Weights of a small mixture-of-experts language model, trained from scratch on English Wikipedia.
Size: width 448, vocabulary 46060, 149M parameters.
Experts: 20 experts in each of 14 layers, 256 ReGLU neurons an expert, 2 picks a token, a sigmoid router.
Training: a variant of SOAP for the experts, 9505 steps.
Below are experts of layer 11 (counted from 0) of a mixture-of-experts language model. Rows are named router (the router's row for the expert), gate (a neuron's input weights, with its number), up (a neuron's input weights, with its number) and show model dimensions 336-447. Each number is 128 + 32 x the weight over its row's rms, rounded and kept within 0 to 255. Numbers have three digits each.
After each expert's rows: "mostly gets" lists some tokens that are sent to it at least half of the time. This comes from a sample of Wikipedia text that the model never trained on.

# expert 4
router:060120125120093165086141095112108155145121124129129196116099130136095135144105131105119063158079149160165098056109104076103112141189104104145120107170102188182129102122089133102136188201171127078105094161111128085132118124142089100101097105138144084073130172122161104118121117124143121108128174107109152117175066136109098120148126148095
gate0:067125103091153174119121143138129109065093146129112101102177151122080177097127126125108095121106109145187111104152146128140133133171159121164103073092123182092131125151121141139166144156174088146149186122135136080139138188123099163149134150118150110139127177121126086124167063163167162170181201116094103102112128110143080088132127139157
up0:151177074097099141169112100142093202161144121147169169138163151069193138154071142060170094159112114109119092108148093094099093135083165108143098177086114138159141162157106106132133135105083061103110081113088140160146053078168110092143081099085161117136090145119153047120099115118114143120183093153054123127154080062117197163079114131115
gate1:170146110118167119117169148115170112113099178129136070063094108159182115154093119133206151122163155150062071140131163149103143095141148142135134089113112126086196153147141115090178121112090170173088115156122136137177150111104165101112082139151164154173176136182149147110114148111135099136041177099137098095148115147159125112127087140174
up1:155127146141113056190127073112093145092193081090134206175206119131098145114158138128033116164098115115176150130139055111177162155123113077103129181152109131132092210145104148163096154142122177092178144150149116148086120150112167187099190120119112088118115097044095110114124134148144152144154098146138156168112155083089142162111167100132
mostly gets: " him", " she", " David", " he", " Michael", " John"

# expert 17
router:123132078132116127134135144072102180108184126103080199138102134105154141110076137131074106150047092161134124090186092100143133101158054117103117116101129164132167142150102067145135123139150117092097106106132122123101151175180127132108129117138152091149135136164148087102170116129118065115129156159078088081163125123141171147119176118186
gate0:031128106137127088096113116127179113141100175139082144154158102144146107053165126120163122131148130155128209151171160114072147170145139150193083093146156137138187145136165120107107114165138139155109172091167161157137109172150136119185136124159163146092142102171141112132110123132144084127104136185119126071139143085056136158172126151026
up0:150187138202141175199178137140106131139153118153206091123090146093139170136117172145095130177139120087181131143053113140174134153181108113118136147150168157128119138113130136147124118121086097162121160123112123143148159093139131118127129075136104145103158094086141150083132140126155104115163120067118141088119146142163139098120119118135
gate1:141130075072153138146148095119112129145159124122099111159127096144122141104099145078124093154069134163127139117140079104171076102145110149135169118126176137187109163148121117091098169095083119121111117055138096151150144040156120185158116047114138108137102057148151045171160139150184126122122127159170094103112100145087141132112159106173
up1:201172137113138137125171149179150104117094127097115099186193165159160131112128090125115165063128149107111135115153189116116111137141178124162069163136127068107083119106159107106102126152114137095106144111067159072142113096131111129150167170140087088142079033139105164170130132119137042087119124137112155077069087124100141105101148139126
mostly gets: " episode", " Show", " Film", " Award", " Best", " film"

# expert 13
router:169075110165083108107177150126109171138122120106126190090101134152124079078029095097095102147078097194133125071170174089149089160129143128071135096133158116170095112109139141188192196133183106119102137153140161071155119092136122093147118126180144068103099103099153118145136108146178126141096104127135108118144129127093105079083113166199
gate0:147143091142109166097179132097043130066088142113090153160165056209069110139124108067054100113114156132126106096082143136156206118090144122115075071144137138114163087164155097145118124076138153111132185113156190120174152119169124125113160062161106123118106138116189131111102148140189078193123137094153051183130085139093083102075132124166
up0:125126123115159158176086131138193081156125128092148059109120182096090176075116183097194134150111115103121130149188040144138074174133137149157151153159093135133075144134159202092145161144107130146120066145128067152062091151141134135125044137128132120128148106144104099159170103112080117072179106183136150092135205065122157165161196175138
gate1:112178176194166126154139172152106156162084117096193117087102149055146142099066088113134119133127160148162122078110148097132150116137109148095133144123150067099063140158195087125156139104164122081099118065056120141097172178107108109142170150180147112069215138142102177181163092169154125097151139206170098143142113153114141123086132160170
up1:102138136089105101163206160092095127093154114169143122210100177141185196138069092106141140113122098064158117178054119161139127128138128157246142131164147181063203099136129091144124161096121120136153125092087100138150127053109168131087103139125122076141112070110137129215136152101095103171103136136108197149175156071109173113175152145131
mostly gets: "′", "°", "°W", "″N", " mm", " kW"

# expert 11
router:121114162112102075090173082073133182102175169135110121120103073096155114090105097168071087140087138161140090090174080175113100148148073114134150100127108164106132115110184145194078155222124119167122125140110152097106089127139129124115105075122155082098093157131125099133119101106105097109138119151112147158192156143143077107169104127164
gate0:098099090121138105147125117140064199065186115131109125189133127115146143141165142099085135180127104118172174107114159132142101116139154070166192117120135120099152110080174148127061126128157087119156130136092157086155168165106164114117104164137126097110157107115097140184142114065141174175149137086140138136168152099057176097186151148119
up0:131124173147151106116136104141078119132101109115142164159111049134113126195141099104144150155117130155132112138066111158167149139109144127130197106149114121106175051126085085127129105191142135133134132166161122101134065116117132172135115129185134124140143163078081073111187099093106118136133152118150135100143061106181095044087150102096
gate1:132173118133098096107138120107149120056142101156134142148119106150137092144160135164092122151134131110151114127124092150113114183142103175099171070104084094137117094097165100160156128182098140193174138116112142128107200126089106130114162117121132118157073131174093145102116088122191145105095140097160186092100098135118166111072158171131
up1:113159156153147114111107148098153103186146150077138121138099168097117092130136185058195138148109139144106123167135113103108154130147113094206113134122118134121141181125145124122066198095112143145123116201095116176061116087152118148182093106107160129114193152142164116160123116137107086086130149119084149090155142079170096094120147144136
mostly gets: ".\"\n\n", "\".\n\n", " areas", ".\n\n", " |\n\n", ").\n"

# expert 8
router:158098131135053149113165059132091189135120148100103146181131154112139140128116170097106136159104135168138154083097080129139107151124115057167121178096096159140128128126164127129172108124176144115091164116123096125158109151094132132148135099163163069076147165124081103159186112139097116097116129151066185109138139126153112097094157122147
gate0:142093089105135161133127058162104119129155143116072099174061111070147122159097140134092180168105112126122133119118107118148106103115164126056187170104111169124180086139181152098150103125150123114126149143169209118064119157127190135121157130157103138111109107204087190107106092106135101055133127202100119081158124109062148110121080114161
up0:171113199137115079141130086189099136115151132189111183129112114119131177083089101157159125138146136072152188090139104172184159102140121173144129099130094147137166078117118173117144099086124112126120092094152105181114130131116166170091088136125119131075134147119120126117147172144162140108121167090111136141038106098179084105081168115142
gate1:132137081102074128136180129171099115138167121122150139114112144154098174136156104162063128178068100130142086108105096119091139145105115096158095033143085098114119173152144150107072096076091198136131102145135069128117112154119117136163177106119195124117137134162091105149110140143136113099122146164101164100050122113080123087084108118127
up1:104139167124133140155118147152158081081175136153117098159132158084056218119134141124144164082143114095159120162150168178165126100126135153104160124217164183158082062130066131136083085085144118088108149121116132127142102082101178121133113143218093069116139138080158137118111112161082139159114120105101170172177114165101164132188131106144
mostly gets: " FW", " ENG", " MF", " ITA", " FRA", " USA"

# expert 19
router:082147098172085147148151064102102162041170187143087173097140080112170130126110161168094165156074154164110114076185133101069102129136143098142114100106100178135165092156152097198165128165111144096087086144048077138142123203092127113090182093169109127093113169136097102119113143137119092142090129181129127111117152177100128172154153162154
gate0:131106135166111155137097118122075132152131176094106146157175098112131130134107147126094129102145117089106099139129099098168126122121161119148096142116082133109115156065145107122154098172117131161114139157133142127110119156153079098072122065080076166108104113179126152189140115099121109174119118109207077114126075091092158142162147132121
up0:166169170169155120137147098090146100152114150102171100150127160124097137118101099139174183125071129140119108140086115096196069182092137132124167100146104187077081163125149121126125193170123161076094087203143164161106102117142131171140185188126146122196141142134183145136120155108120150184173149076151115098076129129113127124159146177149
gate1:162136073099154128139141071156142122144092142123156131105151124136061167109152113123148123118114114132099161158141084132085155107125151070158127155104153147120190149200150142105144088142074120157128179126102083111096173167086164141103124125144122114164125161111137114097128174124110171154173103187125084132062100196036104126193132214060
up1:103047101101130122106184141128145129140212091128124191099170152113107079136134175128102083077099081142127097112109101130151124162157159127107181154130119173138068174138077128160069148108153129190086136129123136146080123110111109074185109111121106110116125144107106125139140138141094152055106145157160191127054096076148183150145099075112
mostly gets: " Succeeded", " Total", " Genus", " Website", " Coordinates", " Species"

# expert 15
router:151133136135126124090089127125108124130175124147091198148131097087115140136073097085076081122084137153159116078186112166135089116179114157129064095133102170129118180127175137170111175153166135098103097145121125141120153156126127140158119130142175134108141134136139134093134130094117121118122196140105120116164078161127093161143156109167
gate0:201136053157100169152149135106144133157144148160128095137107136145127132142110135168025145130091170159123107143169113090134076141164139138119124148155120145116116157140149104096176147186105087151167140127125128138094114139195122144155179152132065104141154136127116146145129162042123182142161114176101064128201085157101174130099109122100
up0:067106207120131124099137160143052151122118149113107163163123120139117146091126113067200143119129068134149135065128102194157128158067160116112107093159128118055170123199132158182110144130125134117131118144137137175078141129092144103120112096165133126084113156154137112123144126123110075100083134079156116161132173082125091128107082130137
gate1:220229140100108136130109108175063131154182092140148114173151096147078151073096195112161141181129141119095099124152147135124128111113108154112088096119114158145083167150139136063081216118172140157110082170182147120125114123126112134156158100138094129167087178124178108108124142153168144110142100095136120167194083183099134059120079109106
up1:161167114104135208095070099131085121098112095140144149103123080145113200135105144155106149151070075133116132080208108117167112104095119133117158124168144179136136145124173105116107170158188101118123058179185147152105129117122143087099123132107061110163069149154179122167136199118139140153131172150109116100173143139092119130090080098132
mostly gets: "ov", "ol", "ach", "ino", "ai", "ar"

# expert 0
router:132116134115130061098089115126088154098149155096135145115132154158131173106116122131110121113096147106136060001133079114117164073186065105166117097149094107133131113122118118174105172141230124159092086206131108146126118155163095109143123123109179129064140123114130054127080107119155149136119112094111127120098127168154130142150192116163
gate0:138106170122126128194165180139130135108114076111111137186168054166073131227165104086152109099106056117151070077115163101140067078202113110198121095122173157145195154136136122122139048108109135120153121168104135149107126137111161058181144152123127078131156154090142112179139109077100098134175171137127144121131135151157124192041169104116
up0:134099141089123155159158177174156132156119159107120173126162067119036171148153127114151149072088098140141090126108123117044144101161050092134153118134194175119124103145159130091167099146114107090118133183140105137094092107139157081152123132124133138112151167114180040157105087060113167103129137112153125127186122131103148191061172082124
gate1:055126166083156165140164088119129155065111139085117074126110140115120160144101064147114130081127145147101069095099138066145095072137155101138106166127091116107155110159105130168139163142104129127135078160165137089130134134215121134139133117156119048092113103119170147095093132126149131134138065142098129125111062184082113159123109116054
up1:185165118191075063129116158120145122150126085139094139115099087132143139103074176187150160131097107120075148156110116148139178108100086159115127142109107092101057145174173170126138113111151196140117100140121105154135137184124098128145124057152115171101131160172172114131183066120066142126199131062165154155105107082126098158139167121118
mostly gets: " Army", " military", " Air", " Supreme", " federal", " police"

# expert 14
router:135100086111091126146161075108142128115168113155063157103114120135134111099117169102087105143160113155122112070126082138129107136183073131137125069127180156119093120132130129166148140161181135096138140107152092085094121152117078121086101096200169129120148155124070115170181150129118138122124121105129085092114177193123089095127123164166
gate0:124085151195101124120128159115129188057123106151087137120133118142131127167120107091143145163133110159163144129070089138119094089183143111113169098170173142070158126180097128179104055106172185095118110101105156119116124241122170184097105162169147121085167153091124067145150068108102169164100136146137163108149166109140145123169132163128
up0:119113139097122095052155128086133139104107103125163130152092129174172113063152090145063108080114161160123124098232138147149208096124080091111132101132183116121079150110069097104097138137122210171117195206167121110106104110141164108166181171170119134168139135144112154111082147166138136130148150076097093196114166152178087130096118142137
gate1:105134100135144173172106110112139147106141111155093128051162106146078179066086134148099137123151127120178118177142143136105203153117093132097069154199131139133102135145114125131107121166143165111095086102153168116135169160131083135101093052123107126114176106092153138182103125153107086135172105067103129084104103188126130119169097108186
up1:073176077140114100172081140135194129100156178166098170132140146112150103151141155149125114096113133083138180105155155135181130119075174134115133109144135116146105169116128107209106101147149144189093112073177134166175133150101137082172051127106055160102152157132107098171104129163128128142174121086111104080182144186120071138109122143114
mostly gets: "″N", "===", "====", "°N", "=", "=="

# expert 5
router:132079152131079098122135119145135175100112134132131159098125092122164128072114102123113108166135127141137080105150146095091105153154101115145123116175139142125044083157156189111121112120200115150121077160077085121114096142155069121129118075175160092131104141126115047131091073132113076138057119130145104094111088185132129115139095170149
gate0:111156153148155137141074124154110146105124193097085182077069138142147099084160181167156109153110147144137088115159128128113082160124160077122160119200164170183119153152209120138124062154130148132106117102126125105108146146144110115166136149140162087088133167125075075127094119106080120164110124136104090107073156143140133106111091198140
up0:023068105141190096197077139183164156135136150132114106139134186123128075102128181135175167095101165123165158141145185101118119193114105114130149138159109180126135140112114095177175098201163149101139114147145163169138091115098129101153058086123173099082109132098151083127107126121091161119137147127146122131112111127075101054125142137153
gate1:152115098139145100109146149092177083135147135102138194102159113128088147150120153116159112113136126140168086098142142149080122102119142077150095088121150131146074175112125113173139182130134155114195108125104118142156134174113033142085105172137075111093118108146048140108127127111171123158116084126153121102112133064137133082032184157117
up1:096179130136122080147123085164101196160104161162103091036087145159125094158146108148091103086137095131091139163121155134136174159098100120087130174105161152138200103136067125087109174147123207124134148129182104126135111101121142131123138200074194114171139121098114147116139134154111145088132166095086163126112111139161147099125147141105
mostly gets: " at", " from", " during", " located", " into", " in"

# expert 7
router:115118090107070180127134157115069084132110174152132124101091111123148125180152140110055107144106083131132098109142126082169090065163102123118075146163160127137105113104125131137195135129174097157118133132173162154130122157081114124121119136170137144052143128115127074162171187129125107163111115157159131136120110207122142119130151160122
gate0:043186137127119144153174126085181122171113132117121172120086101085174102121135149102144134117125110118133093146114115098088135140119184095121076087150110160138112149070212143154149097153164112158130110115130130133056110106080134108101109098116144121172101161150135137080110133181126123127136109154102115140112133203130190162097107106144
up0:088183131174101137082161165155190097152111121140109150138110101106114157097187133097111146114093187118079166098110156041108151135141227156115161086112125180130170134067190124130172105165156104113138158126170134123124177095079112082086053141112128124147106127155134124124143148113157078160122096132083139122109118167104146179108133080099
gate1:127133110067111104097140171134088122104141156170085130117105180113103116146158122120076168176187134137110143099151099140118118130084103177155159061179141102078136138126161148108165158086145085109082050075131129126135093133111105116160160110146196166121181109182104144071107179194127140168198100143089121205119161150128101114130144168077
up1:161143139185108064106156110119093132091189146130100102160103054138078151144177162097095128161161170175136084091070119099131194143156124069115092114131097165094046087064157168111106148149132141113079109152097171061086159166110141103105144136178149133151140161089138170131138152112055114159144138147136101143073140111136163137146103142128
mostly gets: " politician", " born", " footballer", "born", "Personal", " Died"

# expert 2
router:154102131155093069133170140114137141115196168182128170130146131090123095118136121163126126095137106189120059110142094100145055089138091108089097158115128221148119138163097082207119157119139151101107130144087138156164133150143089144091149053196109087080118191174132086166136137148101108163120097147049138133173133158100084103147136161128
gate0:164072113142215052132149084108138139085172112088091092178128059107152131086097114133175140188117162165112107185119180213056155127199188123116124160099163088118118081148111138183148131130111062136180216143152129075109134104190099136136142153136166106112163115148115070045146084146110146188103080139101137110122121155124104171113087084172
up0:146072135148157076130115123101155110121084094157103082117150090136127126098092082139146158160129118157102098137154174156063165130156161120118111123162149058169125092141113122174172109117114084127229184165146143067106144144175130125120168184156205072138136103129162101101125108145124127096136097183082124088118126153111103190156094074132
gate1:134109116111154151126067082154105164109172124192132132130166169122116112108144100103108105117158151124116073112170123047118118141082148104081141213067098118145176146092100161165163126100067132167183128157219137161108157167079108121095109159122116160084122082184144158173073058147110141205113116180090075063148161093106154147141111175116
up1:067152166109104112099152108122108174130091160117131103122084120101145171044069172162131128148105077174155148149103182133161138095094117159154191146125095162113156118094145137135151120126155122085128147161045171143174146112095131137155123123132180128157069147130066148136154137112135152087105120053164173123118114099123133132143142074163
mostly gets: "19", "20", " century", "18", "–present", "08"

# expert 9
router:169144044149095111080130121122043121078149134131118197097169143121171108139125141144116134168126159103084116087134141092090135112152092114100094108171170176120164095114117128124120138110169108131127121107112099101146096149099146092180123128146133084134134114149105130109136122115111123114143152160132097118155138158149068154130211101180
gate0:167146164178137165053037160122101079119093154125177067142058132116168124097174098178110140189160097111127127126124160106132141099128096105144152119190068145106129088138133162171105094139114153131119103074131158093124100150132160123124078134077101119134144152130099144163161108144120167143082152197101121093142105105103105100099176098114
up0:174140080152166161140115095138132131142122164084229104164053133173189148095137156136112158082106155096170129076147114093137111135201101104130155135202071096092173136125122143069173159136166154134121202123074156109115125157173076132181157183115129120139152095108094111117084162170073137122135127120116148081109156115129069058119146128136
gate1:131139129074143120125157088170154094114182185140131121061146153154126114152153104164171113142146086099111101102067150125137171123121135093182140178183121246169115165094139141123100152104130140069162181150167116164150119017138132139126108128112172049108176184134116134077123094187108121123171148140131123107136179093106119167119126097131
up1:124123148105133169127107114145078138106142098188148085120108109089144169156070158133107104054116121096151138124137093081155112151191153198136148144104073137058173108124078182100153105089130080130178157128108115091078106099159182149087124164098119197177157081159133051165140147101146062119077117063086116074127106144112117130106132148116
mostly gets: "′", "°", " −", " .", " sq", " +"

# expert 18
router:091107143128087142133186144126084110100152112113137132131121167151164171138122098128087071127098146128123123097155108137137123158146072148121093114138096138176101116112109172147104171132150171129146080172138064116107132112070111109131041168118135093115182155071158089168140103151112144142141145156112130076115143168115141125129128117167
gate0:151211080149044112168161155180044107147128159089141110155134114139153088073123145166170087136127150135155150092139144150096141116152100155113175115144166127095167135118098142139105191103090101106179114116123162134108143104072114098113105135137131140136139089105185181097074156203078118131146093171142109147129142099121151091101126087100
up0:082072130131089141170115091101164144178104113080148140117136159160131129140099132091089169083139100147101112169085089113182084200105137159154111132101155149193134130109126161064139115108110163178118137114168111148177090077165132195171163106095132091080118108138115120154061150196138158157168142116138146048154187149103100101167123128146
gate1:188110136113061091133134108169114162138103149152158117146078175128068107137119116130134157147163164123127163153192138147128118098130101135092179152130110150166108077103082125150139169112158094123136071196108123125166166133078120192187129093107122156147197195101174151171125157098091111059125113192128142072159184136042175176098137122110
up1:068149126138194125130145132136155127154139095077101190136167102135157210125159128111117140179133061101087136107131151108107147159157217122195087118091139122121074183169128107110173111142101163129095203084147146163151143122132087127064104147167131120143096045120117143113115102124131153162116123079091123171137071127196064160156122097160
mostly gets: " allow", " tells", " decided", " ±%", " failed", " improve"

# expert 1
router:106081114120106133108158129084080144091130160098119119107098114132076150094145103138127140174128071137119144084164122128148113117120112140138151137123141140156051104129074125112088126146167120114071130147099123167061094131101087122102098092130192102106144153195174085169100136096093113148127136160138111125148143232162072145107131118108
gate0:101143136107140152169135178095133148142208145125123208136159117149129103130091154095118108182152134135103098164165184089144151084121148163088092153127146114137178092120082069046129030168086108163126118166130063097122136129084150078164112134127125135136147127126162155087131152124158057090134093157131115118156121147125147167121112070100
up0:127111141073113153167124178191144091153169095095100214143125119161144125145101115162144155190139102106097137101102090055139126107132148154114084167115109126087125091106079178092086137124119145115119111113125085104071170105096106102153129113067159201123183122134161109076132151104103101088170111150089077159134089150129131110174139107139
gate1:149120136137119172087199111128112176084170096130052103116115127126099133095159140163115175169130139136102143132115100153148167139147169137132126151107217143153093087130149142153166185137097162130127118121121090152128131116131103131121088107167123130105121221109148168194116139174133113147144116140082076184161116180125096140114186099130
up1:133137131132099054165117154169133088200162126143132134105146135091112154158120097083108098138100140121160170139113139170131095109127074148098087105096074142149169152160166098134111123083123141115149117075153100059107134128131176112147126166139140140104134074133176134072116123136135129223117116071093128116063163159123130086125136167129
mostly gets: " a", " an", " able", " important", " largest", " significant"

# expert 12
router:148083106149102133145124074114108186146126120100119110098102179163168101157140100097071106122179128141118144105104147141120130125152100154115170153149104181130150122123109156187111093143193149095135138145126098182130104119142085086117121102158197127073158097168099080183110151118115086163125140179071063130183116198123109171118170137179
gate0:155139105103128137134138133172110124118163185098128143105122115140135167118101127136088148109093137146102185180124150176105167084135176113116178144142099209162117117136024153143147046166157155153138143117185086139130100144128116138108100085094087085126132160173202104094127126091129097101092143145113069170112099141161134088120158128090
up0:109117135093094118083142162093158120140129116075173154053088121157166118110137176168137149132065058151133094091106135086185083099128151155079093185187076178107139137136162103152079115103193142135100114165165111054131194141130101091165163139141087111104138126089124103079140133097111156136173076150128225123127146113171195161146147163117
gate1:148102079116160163161106173113071123122138126155125175135125162073121177128153147123061160159064109131100144148133120125119141045158103125152109177162144118140179130124166107131036133168134147132097047117193104094119133134159138079148056157146055169130185155127115167195044128108142095039094159121073053143108094130073165158108176146107
up1:129112090090106133128115127144076134161145177126177130176120095192159085136098164089097151169102103119128158098106117121147107114065106111129075163145126142106127100164117152118101130115113138174119076130144163156124192122124052179141032081088113177114110102061110074131101181165181063129099114118106124170117088110147119086069124108121
mostly gets: " their", " his", " her", " its", " His", "’s"

# expert 3
router:122107151119090147100127081137123168187169114110137118148203109144125159135129159165067156142108074133124093087071141152076141138128088090122080086158085136170110099121163144168116154142146099082149103125140105121150160126121125110113114126185161098128142104147143128103122142126106138123082107137137144080112141162163102119134181157138
gate0:104145131053110121113153118127153151131129155146140135140135142116080149127171126128129144107080122142142105115109118176103145108117133106130080132140192105133096136129084122181077127133158133206156173127194112132066227118093095164148185112181123072107098176151099216103084186147095069171120070055123121130141107180084094148116084149167
up0:116112213084150152105169116129092160114124111063145096228132060123117152110134143114154156121124146121106211118149117121146108103082174114114197100108196156121165109157102097097122097133115143126129173140126118043127146165134165156207123109128143064109149137148110141191141159182102096107167118172081146104108102140168100119135072185152
gate1:086148150127140088116128144162118121173131118123087122112213107104131138131134125086081176124149160148123094116080181174197080129166108161100083167103087088146187129126174148159125127141145071105111114122099106135074133137131138181078064099109125116177135138156115146114055128123115171114090055139065136133092113114139085152150089141121
up1:126150147125145129105113112157150073145127135033137116089187165197142133163127110094086139132192143124106138115175123197180081104084198146118054156084144158126188123078139174126116120156165114179172138102063140137091100141105137185081074150104161149169197193105132106105128148181136148075102078146090150125151107103171118081072141112137
mostly gets: " United", " York", " South", " Canada", " California", " States"

# expert 16
router:129131137161082144168130089153110176126144112114075178083126118081172100132127122113093058149140114140137059146153141116086130113172090088111137156090143189173104120132160097162140135168167158148126128156140109170143140143127127119107127163144185158117082141147143113187109167143113137148154105160126117076130120140102151083086140151128
gate0:124173145144151168137095069125158126144141073175148098144198079109124105098142114116121152133146132148130152118060154179068148138125148132175106113159174199115165153110146110103108133148148159160173100116128190145136109082127156166138136135128129102115145146119109128133113161128097021119105077115135114160095162146142146064084187160148
up0:148156148144087143185135083139154137140125073165160109110162057162093115125137097103117091108142185106099132146052154182093182144184089117111178110099170127057124132140148115120180124164144128164141115123108166143115104114131137134133156121152143116143146161123080155084136106178097029119107078136123101116140134175139142109133186143156
gate1:138174154146093167201113158191133058101164086110073154121116061112155160120068115079128079146159112108094135104130103172162173115145076140187110140071110112132146123108135147158109131146110116155107170143143124122125124107068099188085095087152147155127097103105178112139104113138172135149104149160149123125098144103147116125109157105128
up1:120113121141134136157142142158088068138165097117110147097137104127148175130071177093135106096200141106019076117158099112089157090125105161153123160091161192116123103082146138154142181130108073131112155169167120073100144097080174168119158156149117161140037082120179139137107140096125137092133183105164143136108118107158143138108142163140
mostly gets: ".\n\n", ".\n", " |\n", "\n", " ==\n", "==\n"

# expert 10
router:153110055082021146109118153105082192054126178102110124132113103179100139122100116082071073105093099151098115063124154116129064145149123137160105134074139149120076159116091136184136063177112152093104100077139116107125098148126112130112126082135175064136086130139157083169156207106107116135114130161114146103133094141160146109110131123114
gate0:123093095163162125114139062171113113116117113117092169129150140135118146158135164142156132120217167139126184129169132144164141103125095129187131135090183161076163102102107119149123126041121156099141130190106086139164121143142139130129101143082160115175097129189117108173130147140125130105135173173149085146156154168155152100130100119167
up0:159130087109096094124136167163157159158143087137207123131090068103165119164151109134111155102127099133194089120145159121141076128107142118041134150141029129097130137131197070113078155163156110130080127124127139143102175115047097126079187102134081094101153156124145136160120148066184114169108098068092127101102114120095131080134177137137
gate1:144103149128066142148111166113162141139131138121101097065127081165108102114119133161138129092177088168115160126173185139172113118145103080096156077107136117135204131185124157121135144100094174081182136140106125174161118142093160122140135155071142122136154141177101088156131117145157139105125107108077184122084132189087121142123131110175
up1:221146128035111135142052151111143145128146142184091116103077109081108115170150195125144072093112101131136187113119154151165137142131137096110148144145159177197100142214108150120060159109132107105139093104132103099161078151142109162120130142137154142125108123144114105095121073184119061133141177095156123117112070123110110127122109151186
mostly gets: " n", " un", " b", " j", " (\"", " o"

# expert 6
router:169066110191136138060104097073124140140141156095108132111125124126150141118084141111069087138142136149141101098147150111141145126144113100128111101159121174181110169124139107139117122172117136121138088135103101118115175142124155140135139097126173103127135120142166108148100115118169161107069125150090117117142123161160112153126142123119
gate0:118144124098103117114095091134158135109141098137109125038086137143105113086076099124149169168135127155062125131147075162162100096071137147078131119113100070121215127151064147131150117134184067099083193139125102104114188126157111192137065157151145116139130126128186119113128177148139151106087118126111149117121143086164160082100107147108
up0:115145109140162127186138169157117121120144154102157126131176118156142152133171194107151079110086165097166162159116196123098118162157155059173092147178170161147066199137169106118116134117131190156214077053168111163132087133086155076149145110144151132123102126166092113135117120104145138121168113119156159169134117146124076136152129094133
gate1:174127120129127132139193099138160148106172132120102144167121143090055156183079116132119131143107088111125149107138079146099070176090109131089134076114165099108122147188162107096141190164108152095138130169096107139150196112185138100141144138133109155140105105120188134094087152128165153096091118161179124157132146113140139146095112101168
up1:177137154130107132153133137102153125167167113157119147173061098093142128140211135146157097099116111106133136147099156099164183079170179159202099159103143121178135123133090119146165144124170093122134151107097142096150138126133076103116074164117125132135144094069091083073171076106110155174165116143149086118114098184140173160098136146129
mostly gets: " but", " However", " because", " could", " if", " without"